Below are experts of layer 3 (counted from 0) of a mixture-of-experts language model. Rows are named router (the router's row for the expert), gate (a neuron's input weights, with its number), up (a neuron's input weights, with its number) and show model dimensions 224-335. Each number is 128 + 32 x the weight over its row's rms, rounded and kept within 0 to 255. Numbers have three digits each.
After each expert's rows: "gets" lists some tokens that make up at least twice as much of what it gets as of all text. This comes from a sample of Wikipedia text that the model never trained on. Tokens count by the router's weight.

# expert 9
router:124075116152139123119094140164154096191109033111150104137097079132154157160145190070086142058112165111118115146160119108079131107111101105131062151143128116111113159128105129128137125096145204112103112029158169134086136191108159178151129087157059097123103121140126114138149162169176203110191098122140152137132108073130134118101077126036
gate4:097127133185161136140140114132124091151124136076136164153156142107112112139172136135101225173151123190077075134116159115124192091125119174091146127137103140186101115193144106132107131167182125121089132151157134134123102119086098117148074093153136162103167184100166114161136124141078137135133114120135140172134119123103156061150092152089
up4:167129086106136149088087144093113130097061114173140110140164162041175114088108101083182076161098128139154155142124092140136065144153171093139128101139177114106166151094096167098100126094174169166091128069147170113157175111151086134109104084106160109158124093153104151119132096110126133122146147128074128150109074143114127150090144138200
gate5:091130095065131140121097069108134134125086166089121045089129148138101127151187134130131198129162116096149172144078172093118133076141107197180174149107175126168195112154119076174124108156117126190208122108114130114157093109099139136123139118137098073119164079135089111157105131142123140121100142161160114151121091091077182131133107150126
up5:081132116148053118166087143124194135112147163110063087113104052166095164159162104165115190117147113077129218109154118140081175127140178147165167148103130143176141135139140083128100141150135139073227112143165186162164071084125142067177104064105149128166129101105121135080125160111129102121192157110137132090121179100164102108132121194115
gets: "\n", "-", ":", "–", "==", " =="

# expert 4
router:129208207171121154075126093141095095110141133122187165071132085141129096203075081101097107135122109134148166196132087134168120077158127075105125077093123076090092098159122146088107103154140176138100144072185109123090126128136178178075136076157089142184107161138118180145112190118184081091152144158096156122101142197145173085085105167158
gate4:159182169140089128176102085123097177163108143086132123117176132146153089157115095108186144082092063154135172145151105106162117098140128120164127066148107126143116173180130121145164095128084173109109121121097150095125155120131116077119185076117153151194131143145193135133185117109120131144060107100206120152159107117197110162072123208088
up4:164166157081114138117099148104106121076109134084123130144117098171123106123074161187139093187107159105139163105124099103133122130118105138085127083139149097151135148164119119113175145163135154098178148105118107188106176171164120099121135080136123158146104083141144147113161156088141095119141125127147118127157147138129057145162112134089
gate5:072127114205154143108138142110097144127098101124081068080163148136084195115198104118126140129099158047118077162116122129140154171125109112090145119160100103050111104165165130162135160117204174119122162177116104150150142097145165140212183129100152131204170150135153158069116121154098101119110098157115113160182165122200111064133164156143
up5:143159101090109169096182107170164121125120157111100114178117163120164111127147158195117124118130147188165171080133148056159176114128146169149143128158104136152142142142072142167139162163109105089118135119107125131165123140063088116085093147105072074080112112135083092089037151167108148158118083090143162120118077123138166175088093162106
gets: " (", "0", "7", "3", "5", "6"

# expert 7
router:177120110148123155115141167133141116149117207104123158182153101123120110177129102147089135167148119132163135117119125135184132063133156162047118148124099154167131115185144124142134139065090078126128180198097109120135138111102150087182110183100171196115106117088231082075099091164161055117069075113115070106117084124103103089162078102141
gate4:162152115117070101100079146158192099190139166072099128158087100094116120149115155176131077125103114110086154164156163078150100089116114089127149140086137073164079099076145034129116140106122116172131189148078131151181149139076142136144087129101092133154081100182132151160128069147121170171079156174112148092134086123148096138123151159121
up4:159138091139150083101125142174212086161128143143055116111115146068175122170118137108147079118088112103104118167047161107106132137142154129158158099108126156174097154083162088108138125163162135124142132171096135139143188140104118071167158143084148117146089113197121160152103136065128128079133186135140154083187073086169083194154113145104
gate5:123127126122141070161100148133120105179140171142132136113144080089158136132057165134102086168120127113171180138172101133132129127135037124154129160102101161152156148131194122146125126176129122082111136091073118124136144093150136122163178062136124120076172176124128159210119069102162129110059146221118125075127184127086072130094142138133
up5:137150108126124126180109042167173182159115094146121138138142116146148113124115176098138146125146090096138130113096124164143155112121158157149104103118120091094120111130134161131116107089169161110053174184159183104111113146109157182122154135071133125105134152147135182138117105160090163144164139113133160145111087089143093132179107111103
gets: " of", " and", " in", " to", " for", ","

# expert 3
router:103139166150083115069125097137098187115086185100147083125096140129176087081084079132142137150118084192105114119095119129094126154175101087156192165141111127163111186123107114148110126098104117112129104159100113118154191068168095097142146173175135156133138116136160140143150137097098070135117131115087132145199122099095139121104113085079
gate4:103062138127124155110136113131138136180121149204145127112129126135155093084177156090143118116206083078174118143055106164167200107095162148203099140124078115131173146148144149136057075175079134126104173150124154170142157089120171166102110150110105162139103148116106168101141198080083150128169154135141152140127127158118139107152050124121
up4:162115065164153077136164129236083167139146101138108088089129089072142120106082083105136152149099115127072155146152084124160118098159127109124141082072151067102115141191108146141174122107132139138227086082113143061157056140115133090152126107068162116153123103125165144126082150095138131156147139128138112109156089114134104154170132151148
gate5:117143076122094117115175076106118113148136115137166176103158109131170100107159126126133091107147127159115201159097125183142140162236159168140121193157080085104156121164141128081112117087099106094092101082095115119122082169092162107134185091183146135115111089163179165070098113135132115149151120137133132092166128109123108064078102120078
up5:117153135173093096104142144130118070083146116134162165144077101110150165119113108102186107107153135120120102067156087140136130137165103059078086128160183095138150159117125103132166136207071095108113087171120158068178174125142195141122109111049137133104109135122119129149169102160165117124117148150132119139128118109137106149153136118114
gets: ",", " was", " is", " were", " are", " team"

# expert 8
router:117120155072092126135118147086104117053155116176074112130090150109118108109101134154185092068109186195196133134097108178129161164114133128137177113120126178179153126089109087104104137115114027094157110161128108151141143100102099142117170122079066161149135141074129189094120087094103162142113174142098165135099153140142080216037143166184
gate4:132129108178131106096095157111094135105112146092126135156169150153172126118088128110189134120119116146154158072113163132144132122152147109166145060087096070114144105111097118107088154134155116113138133122066147144104129065111163081102131191182202080111115128128152094112086159154140136140165141162113149086135083133103092073153148123079
up4:197143119096093105116117085094104135196165097072134087112143118161106097172141131136129107155168073103154129142149137098123084201126158175142065144157158156149078138150124150143069069089134140144115072126111133095045136156085155114161103117064137112124168162129125201103153164146143119108099115098171097108075088159174209198138153125132
gate5:144162066088138088144113101050092067094201083110120123168129165147135129135133171104128104102150132139098107107144151145133112159131095196146108115149187160122133135180103091070129050170163103124136137113144152156146116106137118079155103146133138110142150132158140169105146079102097165108168106121137154125120145093089121084142146155086
up5:159115170141160123119070179134163149108106161186194146180169146140096147096105143089130048152155115067118182120066135185149064163101031141165142142186115082162156146103150128137168119092068130082178105184098130098115149140123116123140113112151065191140119149113145119127142081085187129159130148067082126112127158141122147111223129078150
gets: "1", "2", "ing", "ed", "s", "es"

# expert 6
router:133149117087145090128139119151089188122146174105080088128153104156184153088143095131153132144075114066085127106144110094103157081199140112089080094128150173105147137150152114134177134147119117102075090156108157166178160142135138124146138111153176135132134109110118085184159151123137108179168064183159059160135169098079137185167167089144
gate4:140129121144145161132127148111142162136107129140141076164118078125100163104114118176117177183059103090104095104090160165121090128094157155107138122159187130126133139112138118100139142130084143098155142118179184111144154158109112097125113166138077188143123186127103138118051124096101087085123080112165125110112066134121168163122128163176
up4:147089152120165156141130100139080097178171148124160156121178097128172122136098154093152123154116158134157112155156167069143161117134122162171144111130138136147155101160115116140109061174133109233121127140103155156100106112195113101058132116115189104167143086095109133158138122160128142141152117149160138148180102093132121076180142099159
gate5:125176108136104156085160150129119133152084168151084130125117138167125118094116112056080112120113157166133088112156097134127185090182108152141070169109148137107096099031131110100138217061133137105184177158237150114108164085124059092153158120131146079101100120099120119192111118144120115145128127119106115169102149143086110087128150129120
up5:113087158107169101114133134086121122157150128116113106096074099135094175118179122128131178157144129123123161136069139106114130188121146085126142081130089136130110138163148153105136036103148143103169122122076111138193143142168085075056057153136162210125130122165114132139141152106161164168100093136116188155110169086146161137106142148169
gets: " the", " a", " The", "s", " his", "The"

# expert 2
router:147217135119141172110169109181148119054059060141138104111093114138153210170101119142157132183148070082144155138109151104107151129116120159056104122114162127057075125161120132142129074136119120176100138115120081100093150115127090077096083071106058131155153114142139061157135183136138083145168137086129085091115153106144120127148169113154
gate4:175106093144108195216181178135137150167156084112098132091129125109146103132167151140163110139126127148141125117095165146134168143082128112094167098117114104115098092113099134089103097120159127077138118132101135191160114160106150115109135141112118127126034180181132199065143076125118156133148172088159142075169149138119099120115087106101
up4:163121203092158090078093117070110105169117127105122148131151148137111127139105130114094064101153160133158179111106128119134088110167085135179101069176125159057127098127100163161115164105179087133132163106221115139137178187056134176179163136122103118115102152136170159135094118126149179132154136110193205110162085148170090092111121039117
gate5:145151114189188119092058130055099165140153147154151102140159125162145115147167149108099151125120121120080064088127143147135122166148136139127141168099133132128108131147094131181127121122135084143088127158133115102178146164117136117137154170099173130066157126136193048129114162117177198124073090131099108135087109134188132123162087112136
up5:101099099043122174125166108130138083151108153101139138088129150092114157104075131141183120136093164079127158152152184083125123112127190108147127099189103096127114126106163167065104174142158128130082129146151126198130122167131147152181184073133139163185144123136062135109163053158095087159173144131104162115136057144102159177112121126104
gets: ".", "|", " |", " \"", " he", " He"

# expert 1
router:148117132179196130147145172054111157138136127181095165109176198114131129187110143094202132151082141058094038131149134134079116144086160170153164105115120127095078126118111128116124137172139114159122121152103108124121086134187168122164093108092133077171141144133123101181120151137088170150135150129125148198108106197105105125128185155104
gate4:138140104115096171109107097147107175126148100132122090143161157070074160154175223137112144115204160154098092152129083080142058184130144139172111163108227190111133147121141152112158082149111078216134145129157132151106088121167088105182096152142118120124088145180098124089117119141157133144209199145168143119195077185156137111107097113148
up4:123106067129154160103149120148131161110140166082101089158127116163146113148121076139129093131126127094153118081096133118075129119101140169114127083130097117131127161167120139152169176178142131079106095123109193100123162089154170151119122159132153125122100154129136112169081115076153083125134053113114124152160162124096154119187132174171
gate5:141157130143139130130094132104136163129119110140094157130136139114192157128084119173114159102082196170113124116076194143154168088089171102033111174087152184179175128090135200141106160162083190162099132116122191129115178109207095102095142158166148111169154172094127116199153139121127089123142057182074115150112122137111074113082166074145
up5:118144116140102152099154098082098124138144159124152095168153115069103062160162172101117147120178090111139185112139164105125114151212151188125119063124145104078123134138136107173074103175112131129146105110148142104119075154173091124097115147103097097127166051164159167190124137115138086133139145109080117166138130176139103139139157116133
gets: ".", "0", " ", "9", "5", "8"

# expert 10
router:118114110076104124166144120163122127058141046132167102157166218129116065162192123170111124176248037169148168160159135129131101123107117092133137148135139104122137154149113155125110170194101154163121145123087151120151102128079194138099160126106149095098159147159099158119105052107094104100155167105131184161200104104167167121138108085152
gate4:097111125131094128144074088137139094126178088158107101062047113120158177169100137141131126095137095141139119112098085151132158096130168169129136130108114191151154163091132118153147083120123114123142103117158129107084139134101112107078080165137125103101130146120129109156081132156160183125082187187123108098129166092159108080142169134074
up4:098041108165121198109091174129137113071109091125127092182139118137145163177168146075130114173113150116130169172107147138135133070123135113155098145201143133175141116178121101136112163168057127139127163122123141132134145165157115174079162142155090189152090161174168109134145104177124143157138089120113106100077152122143135163117103115184
gate5:140189084121102138131128122225125116161109123142131163139137146109129114138122137140125084165152078121121160154143078180142079144155174135120120094132140167087086079111095153129109153131147063167151170116108083123112113146150091111141041144110187119166100087152099157127114092135147068098127139143103194167195161122114164160065169069114
up5:131162141163090119086134121107177146181133177122138137133105110156080117129131239176115105090147124164131159106135115084063135100142162191132177054115074123144133093104171085162168163155122086105132050100188107180142108118109167102112164134142151076137140104097161119070145159182165110089094191105111137127171155108103091134122227147066
gets: "\n", " |", " as", " that", " which", ")"